{
  "hidden_act": "squared_relu",
  "moe_layers": [0, 1, 2, 3, 4, 5, 6, 7, 8, 9, 10, 11],
  "normalize_top_k": true,
  "num_key_value_heads": 4,
  "head_dim": 64,
  "vocab_size": 12846,
  "norm_eps": 1e-06,
  "init": "normal",
  "init_std_o": 0.00636,
  "beta1": 0.95,
  "decay_shape": "linear"
}
Below are experts of layer 2 (counted from 0) of a mixture-of-experts language model. Rows are named router (the router's row for the expert), up (a neuron's input weights, with its number), down (a neuron's output weights, with its number) and show model dimensions 0-127. Each number is 128 + 24 x the weight over its row's rms, rounded and kept within 0 to 255. Numbers have three digits each.
After each expert's rows: a language model's description of what the expert responds to. This comes from a sample of Wikipedia text that the model never trained on.

# expert 36
router:143084112147111149119109154100105091168159106159098125109107145148100081158122173101119126158138111107140171103109112155111152081149110106110099137096149108149154107114141153110146153131093163127127107128154084106139110149154102106158100148109157104135150148145103140102102150111159185108145122106095152183145159100166138106109155097110147141144145178161084142147151123108120108157111
up0:098141179054085116084195133120105139146078130150173117131136156150114128162094153113127127112119095090090112134109129143140150148176191131169184143162139120122142180145158109113142105087110134165146154112128135152135164129125128140118084113150106185091101090113129116127103083123135114099111109117098114140152093101113129118128137147129120098127128118107120145166115136137166148103139
down0:113134135123119139159140115137111123124148137112099112175142099134123139129109109162160095124118138126124110118107117148127121151118105198126157114120144146110135102139151111146111117131144110115088124085138145134067106112163120035140118125112132140134171108145066115114139080135133135165084114159151096118181100152140099128094089087119139104140118079128086121091134161141145107154133
What it handles: Pronouns and determiners

# expert 5
router:149117098155096146089110156105099140090136119144105111100092153145093109151165143100099161154159102108155166101117105123102149109155101101120096159101151105144153106110105157134156145139105123097129105156157093102134097144152103108143106149127149160121154144146103162093109146121155153109152102100136135154152140108104146114118152096108158149150159140160146150146147155159098099146164
up0:080116093099142180120159115151134146140130133142105158144147103172115141093147122125136109135147111103102090104160077142155141155145183141142158120119116115118142137164145143130110126120097132143118127144101124131098142087078096156091145109116122167092085140122132148100145106141130116114128108163136133115118158113089112163133134163149131114115109145151122159157100117163149127115163
down0:114169125135116094110142141128125120128123084182083115142114146104061115126148094153095085121123138130145154104135132130089189108123115128135130169097140102132132128132145159168100045130114108119151134111150133093145113091124123123183106100128119117131131121117122155155099112162144081120146114153101149088133147143147087139134160143130126126132153115123138110148106177153105127091170
What it handles: Modal and auxiliary verbs

# expert 62
router:150147098149107128094095136106112128101141083148114100124099145144133143153106111099128165151086106147151173106100109164143145088153119106109101161115145108148136105119117154101129146145085103102152105135167102104120114156166111115133106129136155146088154111111111144114104180112147135145146060108141143146134147093135153108112157106114147148149149134166131167107150175152108119153168
up0:104127135115134124103176105162104146134061154131108138159139089087163147145113168087118131146134143122141136101137115126093138117118161165087190159136089083145134107135157087127109114132078137111138170171118088121123115152106123120120120153130121126072160171112110082098103143127096118136088143140167128106095153124155112128120144103164128162073150120105144098121128092156118144112129
down0:130156125179131103114122130093110115175130093105113118161157112127166163122143135141152108127130131123092127102115127162127140074104154136107137111149135122138161160131167140105118148172113157142129147123132144095129131117136137127109117184118110166163166096122106135127116117133111111117142137127152097143109120151144143131144119143173139141099137106094103122140119106135100152154131
What it handles: Word-final suffixes

# expert 28
router:157142131147097148100107155112099117107145155161097153111120148171119112144154101103105151153085091127148152104103102154093161182143098118108128146103149102161148121096108150134165149155122139103142099155152115094153102144149100096136102153102162140125130146133115149104122170110115093116150120100120151150161096100107158107107161102109143151151154138108111152155158161127099135153154
up0:163109148099104121093135098173125134128136161166105140167169134135139120129123148140134117092059090111154125114110122128121149150096136084125162157153107112113105109112168097152184135120114135173173105147103167155159131083095108088117118161120136147150125142136168154111145155105097121123128127120154144120114123118115120114131112093148132122105138122082145100142119113124153150104113
down0:155115143154090148102059140126095136082126097134121119112099161145092121151130122138098189108140139159102105096136127160086110154147108125124142185105153110098163132138140158167125127165096120104156169124164120080110129084165111148159090112121126080135126118136113185127138105089119126154156131136155109134141149101111170095148099087110113108104090121139140141155132145136110127142138
What it handles: Taxobox Species field

# expert 17
router:138120103154111150107103150098097140156122106161102100111106151149131129159132126089113164147149095148162136099099090137104154113126094103097108153097147112158145100104116152106158152159094125108157090146151116099127115167154106095148100149097159166121163143136106149106128161100157144118128107097109143153153105110124155109103161107108139151153148150150102164145163134109102102161127
up0:141132143097125091143106137133100114090104177100128142110145094100113119157137118188134140125140130139163108086136083077155111144090171136118122104148093083135147128123133134131152122126110133112156082175165129085152168084151102170126139110107111137135101103155142117128132148104111126120075059112096137104127123130111045118117125154165178133109106145094143133158125064142116107052169
down0:103126150075186113138158113143116131122124128116145092094125145145104078159117177138135114119156159112138123112117138127086142113134110148098130059098143161151143136154169102120136101117137089114099107129106141079058159131136126081154140152122118138140132156138122126146114152132148149156144131126148143104107130122134158106120112137091110093129116114138139127133121149151080159126109
What it handles: Capital letters, odd fragments

# expert 44
router:148144111152103143115087153102097159129150126151107107112097155147114132162128096099099176161118102147145165101115107157115148098110094140102098167121155108143149096106120159115152149148104141100124103147137143101114101153171099108159105157134161126126168159134106152118117163095151114114139141100134134167155108117101157122100148091098153157151154150144106155146153147142094091158137
up0:134121144093116103170144122111131131130109169151153160112168143111115121134099130129157115105125128118124127120134199147113109121119149144129136116142131165136127112089119149136135109129124140140143156081087129161106147120141150142129146126130098115190093097156176090095139139120093103138170128112095164107123149135126112107108150146158106118154146112100114136151144135118107114136128
down0:122120123110087127149112158130071118112126169143143144134129117109129138126116135131175117117129098073151173145124156108094111138113133112125134132142153107074125133119141160115111117116169158107087119182128135146108161167117102160111117129101119136162078127116166132135140091141101133139084116153118056091126109124140129141090148046127118107124137143126139152132182132148100141143157
What it handles: Word-initial short pieces

# expert 54
router:151091087149107148112098151102104145161139132166107120108101154143160141155124103103112168144103097147154139112117098149107158168093100099104094152106149110160140112103155155089147134156118120110126105154158125105137107165153129111146104150109156130105139149133099151123115148103150125142121108103113153166164112113111157122108160101119137152153151150145105162136157165145105114160129
up0:164129119148153106109164135121145127128115163084112152171151074098160067134121125103182104113130148087132138115153168147107107131158126145102134098097097153094095099084117112131103082190118099140132085130137134128143143115101109135139178120094106144120110126144100104190126119168123143161128130118150122139111114174115143111141140143133119138123115123102133143122111123162128147133103
down0:115149162095165126169161120142130115126092136140173143143144076114120129135127157117175169086148091118086130124107131137156105115097159137132131156149154159151143152140146120127121136153125104090094067148090102075102150150143101133139070121138164155112169119078135169128131140175127157109125123093113141129123125146113137157189116110152135154117114154166150086116113128102102150103169
What it handles: Name-internal syllables

# expert 26
router:160143093152103135111093158093098162114148126148099092101100157147120121160135130098112164152145095141153148111106093149105154138144092099111097149096157117150151097111104156140152148150109110106125109153161111094118109176172104107152101150115161114101155163115105154099106165103127121116173126100135154152156118105119154107103157088099143153154150130141121165146160159128102101159133
up0:107125140152160121153178101101081078145152108110177177140062111119138145111069127131147090075201134138130109180111131168102120148143156119107129143167135137111126140135131106117168106111122110146167160117108125134143185109136133137105121101108128137110118149118122117107172116126123140127106136113095169088133160105104144141114117142132139164166057140168149159146110052104125125115131
down0:106174141122136116167142134153156122110139119124147129112135145153148118122130158150156104133137135154092127159148153119135156148185146156118177160145158131139126104119142134141129095129158137108126119135159131114191126148155147122103116141116137081092110148141158114107104137179107074111109161110114139087092142125105155131163131108116156141094188129141112119119119124136164136124116
What it handles: Foreign and regional words

# expert 57
router:159184106151113158117139153130110124174119093147109141105127143164134132135134122116102127148146121138107079115114121130099148158057115100098096105109142095156134129103093138159164143148149109120149099099164143118093099124123110108129113154107142169142156145156103155109106076115150148118144118108088154172151150089082152132118139143109129134142148176153137144141137103128118129150150
up0:099141092128140138105142164151163101115089121149088174132136080132136144123128109114132088148100133135129119104121176150145129088087112147191095094132104148159094144103140093098148114096100139105112114153111169118117179135157145168113153142096103169132118161153155182112047086127158148115114142158118151121074142113095170141102097091125109106150101162159169104091107064104140091109147
down0:106126091126160128110075137111116124106133120106113084130132139128131116123083138146146135128158126107121058140170138139177080135133117139140145129174163142121141120135127147130105108118144124114103128104102144095163105121133094149112167040124129180116134103132123131133102073113158142143146122109148150139175135161101133128093161161128155141158126095143126125122139158110141160119171
What it handles: Clause-ending punctuation

# expert 14
router:157141128154098146097086156095103161110138126160095103113095154155091102160130116095091149167136109160155168108098113160102153109129102112104105149097152107142154092105116157106146159154117130105129104148134107100113096133163091107152098147127154103136165162143102149103092157103147161163156151097117151101151138108123151095095162121109160161156158134152097159138153151112103138160148
up0:131108158120131145112166121142113138125110144127154109100142155148158134069114111136117113128104122089125136132147109148133149162135118146115124082202128098152091137160126100119132107145121154166171104105112106148144195119129122156169137150120097138138146139123176090138128140119129117144129101111117134108144131116129130132113155147137143154108136138123136123101138076128142105126129
down0:144149123121137102117179133137112124138111129137141127123134130106151093153105130125128158122123103119143114113141096120116154150127178151133184070087152116118137092142166089155137133139105120153142103133105120126137144078173130103159103113146117154105143135120118136166173146135090149136128143104121142136125162120159145124111132142101127111174132149165119132098115117159135120166152
What it handles: Percentages and institutional nouns

# expert 19
router:161118103154103150095114159101109141107137091155104119097109162165115115147149147108092090160142111154159105104100099163109150105126100094106102153100150103149154101105119152154175151143112074115153115138148090108090099124150103109157099157104151138125152151147104143107116142120165131122148130106137157141147097096114151104113166112103141151153150104148099138149140136070105114154128
up0:151145126120167156108165110157137139094173140150115123078162159154104133204119173112094119134114139119148140151138109138142109159111148147088155158122110143145119097127122074150106101132115133150163121117110113173070124139117089129153140140116101125147138126102149103116096102127114122130125076108156176137148119134121123089124148104143116095141121112150063132125140130102165119144146
down0:123110128167130146138112091136123129115129114155146164104086175132132101130160163102110126166112115137155130113096119158146107127138085091148110128142148114138170156131098117132110114148119116103182110100135113103119113131119135203165109168135085124153160122147091132142148119113105097123168105121139173115116085165087110118120159096122117139117121118150126139147115123120103181124103
What it handles: List breaks and months

# expert 3
router:124148114151113143102083153110102168132112155153107093119111138158109152146159114100094113154147113143148171102100107147119142188129109129103135139101147115159154101124126167112126160133105152110152110146125100100191137139151098103144111135099151148106148149105103157110106156090144120129109156107157141115139104127167132091098146132105161144153149087092105150143148110113108096152128
up0:114107100102154141178107131118117145141161126118146156163146150142153150091091168124125119126092179113129124185122138098147123122102154078138084106116093113142142144117111129109084115121133069116127150104103145115150130115145153147151133136114096108185125105107162124103141139123113132115122140167109111131098166107117124094131144147124085153084128147116131135151145118098070121120114
down0:126172126145098074118137146135146147134128138121142117179129129133115105126117065111181140146098108096091181172124177125115142134114132152119119120204165118117179151098118127164156124136132143099131104111133111141107130145135154118155144113132120087123102116111129135118133076153101149162107119134107115131096116139096124159097148099107140125145134170116165181144161148130116104133164
What it handles: Indefinite articles

# expert 10
router:137121125157104147106090161105103150134117172156104086105125154152142142152098131105126171154089101100161149105103106147094152114124100121103105139105152100139151101112093143086152136159138086093124097158126117101125109153164109106160098154108159130144149159116103157102098156112112118148154121099152147130155091103127151106115163105097144141152146164154131162143153108139111105157135
up0:113130119143115100116111123112163144131144110116127127093139117118151151146165120157135103160125108159156106148099160118152092098151167182118139150124125114171128137113143129126094101101120128102160081104094081174104137135177103169110117123084110136140051108079158134154120072176168118105095112132083120082057153066138135124113114114123116152117112130143093138092094094142097115097134
down0:112150138091149112135107143167085168173131151173117138107107144148125161150129125156125121131121137142190085142118151140176113129141101148117116192145161091094157113108115129156102077130157083127098113129125126119108139082124084114078156098090129126149094155151164142117082114112135122124111108120118114157107112099148099134112100114105160154119140128132131130099143134092128072152128
What it handles: Mid-word consonant pieces

# expert 8
router:154120109154098151105096152097101136125136102151107089110092156154108096157125116105106165157132107151167141096115094138104142110144107111110122164095157099158152095111119153108149157151101122110133100151144104106124123159141095107151093155113149133159144160164099151104111162113157145163147143100105163135149146115162151094108154124100155152154154145167111155148158162121102121156114
up0:118125120101163117184114127158149139126122143103133148111164086112110119141114148167113131128116094122131113109150126125160112109090147113114135140090121174122135106098109115156115123139128087178109150167135123161127113133109095138142157113160122120138095154105135170146143147138128138153124135139137114118129176106128149143186125148142147093113122145157110088147110088097138138119137
down0:105126152091132110098166173112103116129114116127110137103124166126147099089125117098131163124081073135157124150111123130092143132094109090188131110127156120119137166129165103121153091145171162120092115147139107137163116136105182144124117104117089151137140125134157129134137112131098137090130154120123151155116157096104098136140081106109128118130152108135127157166151133134129150126137
What it handles: Nouns after articles

# expert 50
router:148145111155108148123104158102108159157171146153098097106108142155097131155140129104103133147108099147085139102104105146099149139150101118103092148100154127149154112103091149161146140157153152118128104161159122100097109100154108107149102155128155100153136156094115147101101164109134096087149157109114151141157152119113149105102159119112151158156150105157128152150163135129099125149143
up0:127099115092122129124174096179119122137141132125154080123185117083131115122124109122122158130114103139104127104109142128114145162082176139116119099113121131128127154132106085125080117114129137142127159131103154139115099122105126090109133136099119096137142096145156132163132107122090115136078146139108134128133096131090101149129109155137148130111116112145149131153141128123114136104156
down0:124092123195142137113095138165105121148088127154110125113122146147103116154115150165137113151138119136111070071135112113101155130134098118109147146167135121101154116126146112170150108129120130118144176140139124139128167138125115114111160115120122090155129155106103131115109109126147140181147140111104173123138107136129153098121098139111152094098093130136181123123120164146089134108156
What it handles: Decimal number pieces

# expert 33
router:139175123149101153099106156119099107130122125147088116107119157146116124149113100114105137141162095157169128103116100154097155137166117107098152154106159109171161101100108150113137160154109153106136092151147108104120123148155098099152103148088154126141123131155107153098100138105130160155133146106134149140149132109124156106103147097112143126155150165149124149163159142141089091154134
up0:091111139106140170103139152131114113116109173165147133116120126172164142118166091128129141157145143124107142149133136089138136147106157149114136098105092130126133143128103087136111119125101149143135145140107141110133125149098156173093152130142095090128103054104164089121146113133119144132138090142116114135114103083203140095114150134110097134124140142154114142167141143135106119130128
down0:095112089127157110072096131143099135161094140146117096114136137152145138178172149070105140097113099120139110131085119116178164137131123137091141137138137135167130136150128132098146101111100128119168105147096100140151132147137135110127091117157131166147103122161105138158114112128127131116131128133130137107127101139130141173168088107096113137089153110156120137123123119124135136131080
What it handles: Conjunctions and prepositions

# expert 42
router:148157122149101150120112159121107163108156131139121102099107154137089093156168091089099124163111102142148179103112112130108157104093099131109090149107142103141152092107108161105143157148104145092121099161146175100145102142148108108152112157132155110103153163136110152103101144118133122137122159105139125153151098119104149109105157101092150140151146152102092148140153139150100115152136
up0:097137161112116108108148128120118132119129122133116119143112123125123149116104133158139115103114138129114146129139091123136126128109134135137125123145116102145146133145150112127111126123126123147104121159129108133094167122072128118147188157112152150110126057109121145185162147179104116104133135175177152136113115127143152058108127183115243097063116192113146161103224055140149154110128
down0:149129120146147066117144095150132114060135134104128128104194158115117116132122121158139138162105102135151143165133104126166153120125134145152103153173142155141136094134129148147139135076135185088140085161148094170133160169099124171121114122169130121140090125062104098108124126101123132129145136075088146131130114137162129091087101144152123098155070116138131122137124165119105115143133
What it handles: Brackets, symbols, formula subscripts

# expert 18
router:149135109151115124102089149101109138136146141150105096115096153139116108162119124100117185141120102156153163107102090163098147130130095103107099160092158116146136103118094154124151146161088134096136100157159131101117114147160104112146101141126168122125154163107113158120113179107162128129170117099124150142154131114139151096098165105118147149154150134149106170129159168110102107160154
up0:140134066190116067151120080153149178142135185156159108145112136106125159121103074129134165122116136086070138176114151079083116133151137152124105127176114094140108113136182165090076131129106113169109104135132122117143123118116142137150167151166097162123158131136168103120112132112139144137124111121107093167126114126114108125142166097131139129103109148116123124110158124125110136089119
down0:127099121140124114143120136123132129117134146157121123137142130131115116127123147141146118131118116139125103112130136129129134107138115136134139115113117129106130164125147138139129111160119141108099133132120140132107133131138107128137114124128112134141120134142125134146133134166125127108125123135159133104137127110130143121137163125125142135130129145124133145116123117108147125133134
What it handles: Mid-word suffix pieces

# expert 37
router:144110111157106155104094152100097125119128113157099108092092155148147124152159135098105178138126098154136144104106103154110155131135101098109102159110150111162146097100113153086136147167112114100135099156150152101122111165153109100157109154117155142122142154147099149101116154097152144136140125099097153140161128117115154102104160106105157158152147114146103162152160168096098096147140
up0:143130166098132125161145092105205128128153154103092114149120136141136112063071140128146106100127163125111115124100113166123134118120159133149135170121150122133168131134097120116112146125138129118121153111152122105121129107123146139151204095163129117136101088159098143138124077144116169118095154150120114098164090120096130125072150135129125131139124099126145108150125156141138137095116
down0:116119134126090153119103133118086132131149093121118066133101127118103090131151122159146102099129151119116127115108116132115183095102135161117103130184125131130126154149109127151113138152098147097123124132145123089165132105155109131129150099167145112111157088113089118143140122152099167145170107168128156160117177148093121125111151173117131099150105117159163123076131156102154136161076
What it handles: Month names in dates

# expert 31
router:140170130158112146100103160106106149078147151143114095110097156145098112165163112097100172150141102126151166097097104144119150101145093110109094140100157115129148095104092168119146140161170129076132109157134136104115089168156108118152102153123157087096148167119118158107118173105160121139133156109124150157157101130119143117124155095106159152157154148139145158138148144120104114170115
up0:091138137131104130148147131095148122098132087153162129172131094091130146089172131145106090139128138149119159117170127111149126166110116120089135098124137165118124169157128088167148126148118095132087115135136163151133104099115171129094137129162121110104061124120165123105146103112121137109091138126136077112153127133148149106179112117135142138154077121128133100172152103095118079129184
down0:165119116164149127130089220136090147137111116152081111162105121135130138122166194133118137124134137100075124106151127125109073159113116136108143131110093135159132177109130104132103164108144129096132136127082143144121122154087118101094103177143137117111103104126160130139102116083149133115124104110139150125118122116150155131154107120150137129112133091116145152169107127096118105132131
What it handles: Word-initial fragments

# expert 59
router:155121095158105156144103153114111134121121139137104105105115148117103131159135131103099151151155103152143139102104113153092154168081110133121139128101148110149153100105189143168079148158134193093154106157139124105108138125156110109157112146129145110150155156152107152105139131104081098072142153105131162111154123169098145107111147115112150155152150090152125164152150142163105103146149
up0:143125147109161109095126099148106118117140154142117126131141137104162144127123099182111119084146137107141135120208169111122145111128145178123128099129090149150116132101152121140120097145122132155143132117111123141138149144067141145084154132139127111186107131115167103138128121163087121113117137151147137125120130145081092101109116132146109110100119137114091093178107105124096120119142
down0:177125166114135096158171110110132127113163153124114097162138154143065104133123132133131151107131141107140146138120123109108148120130083118126137124145156123153121136140117083136174107131152148128140149202139086119117133166139103141150109124127194164109120145114144105101144195099062102075181146139144135144139117116143109109143129132116117134152068118108119155142100131091107107169097
What it handles: Section heading markers

# expert 27
router:164141096162099151104115150099100156142147102165106128092101157156137116152128148098097153149120106152158145099107108158117150114130096107093099145109156105146160098095120146115159153147092112099144092160141126093103110132153103096151098160115157118125167172143096156097111141104122100140163122100142151149149132105111156103091151114092155156151156131146127157161153155148096134151145
up0:117074135099128118168094157156139147132108103128106151125104096142111147137092127139124129133156137135076089146148135128115161157126141088136133096179081143130110095124153101119095115124149134170163163152121074140098158160099152136104157087102127075135099119138163104110106098130076130127141145146111103143140172162067152135086124161137118123114143151090119136126126166122137126078159
down0:058133112108069148169119148121133170128118102103131096106123138124135116174126123133134141111080116152111108118093130103123096096110105128102098162103129134153166138141129136139125110136115158136092164111159132166214120111097141154081122110161159153151149134140167158092136093157141130131149144142122150103100106162133171109117116154137185131121121131127124141146173123129164133076131
What it handles: Digits inside numbers

# expert 38
router:139129117147127124107085155096110141116149139151102098113082148149132122168124125109117187137136103158145135118100093161106147128146086099104105154105157119143140107110118152134155137163099134089135096179152132091134120159165112105154099139160167093127152159107118162116112188120123107135141124103131135129151120121126152120100163103095151155154151113143101166124157166118109102167139
up0:080119148149092118172098117147106095083079105162108152100140081107109099093161131186169144155075139074114132175110113110156135126119177184129102155120137158109094113121133123093123142120109125116166125144162106145133105116137121151139149149105117119095123152151169115097136124077140082121178142098114119155149150145131080155150097108109094129112096126166126097148140121171121143121123
down0:136083137126137132127132134123124137133116124113114082147159106121104136133132117091122153075117119156142146114122137152139137128125130118109153109127102127101129103102156137132154110109125148131150135143148117166124143096110137122127131103111143124098083073125137110147067100103125108153149090134153137110125130109149095121107125153147138128150099120121131094090111145106154134112088
What it handles: Mid-word letter pieces

# expert 9
router:145163122151113129117088147099104145096118146145104092111080156149114105160122127101126183160108096155122139105101099158110149112132091116114092156118157120137148103110101157126141141157124134089111110166153140101116106145171104109156104139133167085117146183102108156118106177102149117148161148102138144137151115113133144109098169105104163160151147121129114165128149161128105115159120
up0:105124113126146105138109134148155138101127171141151142147129090102154109148121142151150118146114160113119098107149143154106138170084111122105110154140126124156165105136093149161148128152104162129083173105118142177153181100153125113070152126151156130063142141154146160110142119116099127107118111134184141140100160139153145135100130102166143149135144112131155137091111081114121129133140
down0:132162105144139149143098159119139155158083115186119115104120111145130103157134146147158132131157149130126102114116122100130167115140139142160145142101147151119153157097169154148117128143157109126126120114181124104139160124120127133154123131157143141099115106148128136129121183179107170148132110077157114081144075107112147156176143134112159107142108092138066124120153138127119134123161
What it handles: Mid-word fragments

# expert 7
router:145136106148114128102083155097103160112138160141110104109089155139110088167119101112117163133116109153152152112110103165105148088134093101110101164095159120151145103109126156127150149160122139089119096170143167103113106159166106100153108147137170111119149162100111157114132177103141115134154146100141138139159092116136153114095165083109147145154149134147100159129149158112099123165126
up0:143116159145133130113103126153178142163136124127174148140119115103121119121185156127179132070124124136116109134122161093126123126128124091134164114105114179131113143132164138121122116113115164131093105125125152167115094104104147133076129119125113137152091077151106097104121097150165084151186074135122113111134138134139115128157121149137109156107110156087142081145094151123172176132128
down0:140169120125165150132137108123150104110118115123142097123127133127145134160141128140127113149110113159132098112111093124140088146112133141152113134130121160144136149124150205114129150144088119100099108120118119130108119072133126144104097129142142144133117127144106120121153135129141116114132157168152134087125119123132094098105146136123128138143095145155121129143168148181166125128091
What it handles: Mid-word syllables

# expert 25
router:150131110151106127091082152102108161129132109143107093108089145141135093166145103089108170145135105153138144130096108170131136102173095092107083147108149118140135117113147158135137161148123145093139105156146113102121121157159108109150096144151166077113135168116114143104107167096123106116156087105134139155151106141118153099103154106112152155155153134140112157127141171127113107162126
up0:140135128107129111109149115119134138111128162088119113117126098120107139124143123169119082105103123143124119131093175137079087119102155133165149121156124109152130077129129132109077141148132107099149136163117124159115130117093108115157190137144092117124109137152119158102132157139135114119087161155106135093117108141153111117158152120094160123133081149138101121159080141130095141133097
down0:080132105127160207134109109081144191178169108127109145107132167088157121145143154144132150072166126090080096120115160081145118140149124173109110127117159089136158053142162158109166137112189106109149099144146156097090151132138107099126124159131118092123140098153124152120114118131150136137154124108080138110149110144124124143166153125157113153148133165177152110155128109094084158122121
What it handles: Name vowel endings

# expert 52
router:160146141154105150118113152111102120120111095161105129104106152151112105153112103101122146156136105142150105094112104165091153098157111142102114161101154092149147107099103157106137156149115168111163111137150140103089130159150100101154106149110148107161154144148105143104112149115139147159131125101164148090155152090128151096102150130109149149153153110143107148149155157163104117146151
up0:166150127105115120140117073115162166128103129138125128112153165138192135122136140144159148158140140136071098172129169138087110099111127117140147155163135138159090128102162073138165140129180112117166157120090130151146134111106113113147127118154118131135128107124131130149144160144112147128179134158136132135119131140079091127097124146147078174139086083132148104152125086169108123122128
down0:135143097094137133122098122122132155149141107092076101123111118167121116089135160126133084133180150108048095139121144114079112112111119070111127099165151137142157163105106158149120135115140140111092121076117098153128125118148113115179079154149141166127126143175144136112172098148177119090137158116139161140084162122120138119124143129089145116174136109144119088120142137115134161167145
What it handles: Adverbs and auxiliaries

# expert 55
router:147090101145095143140123144110115106149116186141121121110104162143100093142164166098117127144172109136127184111095102134120150149155120091109110159105151103145147102100101144172138149136144171096070121125131136101136097132135101096169103153117131146093151125163108132115125117120172150135156173099125146123159135110091152094118138105103140165129152115139113148147141147131103107141160
up0:159074099123149117136142077137125125160104153113110131166131159128163143130129175132151115122107108099098168135118136137139144118154120110157117119149123151086132133124122103142112122094116092147150133078098142134132108143124155090141196118109127119172137093106158087136123148125123096141087128140152099098145123124093199146125133110138124112141138098103101132126105117134109131122158
down0:165129096110100175100158149115158111157154145172173092126148109052078092114126112159169118151147105136109140130145094184110111117144133160102132112144139099164142165113145111118101147112119109088166139123102132126143185098097075134091052140180175120158104143220116126138136156149164145144132170143151080092130132112105099114138106115108118158154132130150098148113135125119150115130131
What it handles: Infinitive and directional to

# expert 6
router:140160111154093143110119155096101142088104134149111104099103156159106109151124093100093141139135098168145140112100115147103161124139109112114130146117156112159159108100101158128143154157168146112125106160138113108115108146155101098145104160117153105153149152124096153096123144101128165144159165096113145144149114103083148108102139118094160158147154167162119149160153151121098108151143
up0:163129137131164136158118111111156128148092123174139150130161093085175126150114123125125147135133145138161141116161142149113114114146188119109136141170119135172133143152154138132101091133151125159144152130128106118094137128128157143112118116148117137119144091141129107106151115134151141168136132077122111116119154146107124182166125149136114108093140149112094083130101124096190134117134
down0:092110116155143097114145156134072132173154114140109130130128152132134117140147108163157132127138134145165153095191120144130126141114109148118119119118115129169155162100086123095144120097168120104135149123144127119148146170148169129121119117133099131145133154087107158118096118127095116132126161128105128132172105136126128120109136130152112151160162151154118106145169151137113102130144
What it handles: Prepositions and membership

# expert 56
router:135141093154097161104106143112108135182133110155117126112121151141122126148133118128103147152154100125146121107100112151102160134101112109108106110105141111166153119102131145105151154140113132117129100131153092112101115131139107096133103151084136169155144126165100148115120104089142126145148144101128165154149150113082161127112136108106134149152153129163094143160152139130105106140129
up0:173169144108159177118135139173179125101115077145127124093130120155117134162150133132120154163146144100145097140109134165113163151163174163159166108102099155119110127103135167151091119134104117089105142121186122125109146110123086137153141109106135116144142132122095117125161088154097119129138124150156130104149147100125098132138108135142123129151153133101127144102124137121149134146102
down0:127133122132132119137128093128138133126133135118087099080113132130192117145106117124108134112089132140085124136094111095114090154131165095147129136154163124166114156134138138158116119111154091124169090136115127143093134128170122164122150161151127154118108118110154143104148153101089127111128115079093130139143109132141141129119139103117123130131122141124132089128157115184101172099144
What it handles: List separators

# expert 4
router:169116104149105138082092136120109112099097092146111090121097147141117094152110072102117163143127098166141174104098106166127138083112099091099112150105153108156137109104102157095150150153100153125154097147162118103149106166166097108161108138117161127132135148121110150106116160106145155114130125105150134135142171125128144119094164113096154160151155119101113161114151174129107181153130
up0:082132144110177078094162116156141125125103148054148129089105125069141173119118100115109107144130112126156112123138133116109164111143135114126125110149111126151142128154083136125120154137140119118136122175066149161120130117116101132133115120068093090135122133162143122134155106160167126102130139152139130098112110105108117110153090102145127095100109149063142112135093125154110115146180
down0:107129147174117115132145159132161138153139102171118140119189118117148163150126134106139162136111146143128108108131105168105127116098113139130117200120131155160121116157131113111105116156117056134111126139138112159097125094090129128167122132131099117117125114127115126104120144116120154175142171139071161156141138155119110151090142128118103130143084118145134130146137096158104126148138
What it handles: Plural noun heads

# expert 49
router:141151109143102149111090150099106160146140150148122129115093143152137120147128097100105109151166107164143131115103124137106153097147109107102122169115154118140148096109128151143161158146101089112112108153127142106110104160154102103119104141106155096068137144123111154112101164105160158140123172106133162152148161109124157109108158083099150156148161158123097140151160159137099114152130
up0:124161120128148107138113094129086143094147132108157128119150088135073104125150118147124120113086128148100157160151110147128085128088172090137161125166116109156140208108098120125120106098100113155116125133154144128123108084089132114180149132138101165120101112128147105134153141159095140089151111159127140146143109094124135118129114140136116115147123160130140171087144101130132091091103
down0:083080165148118148124158095107084125097151089150143151101142099083075149169064173144096164150129113134117130098131135098112107105116191082126117114103122105162155120118127132080185180110127125118154119124142110115170125156135164147101144124084151145149132135133149106082094105092128146101136146129127091147094155121157122083127142126124131130105131115127155072111157121153115109149158
What it handles: Sentence-opening prepositions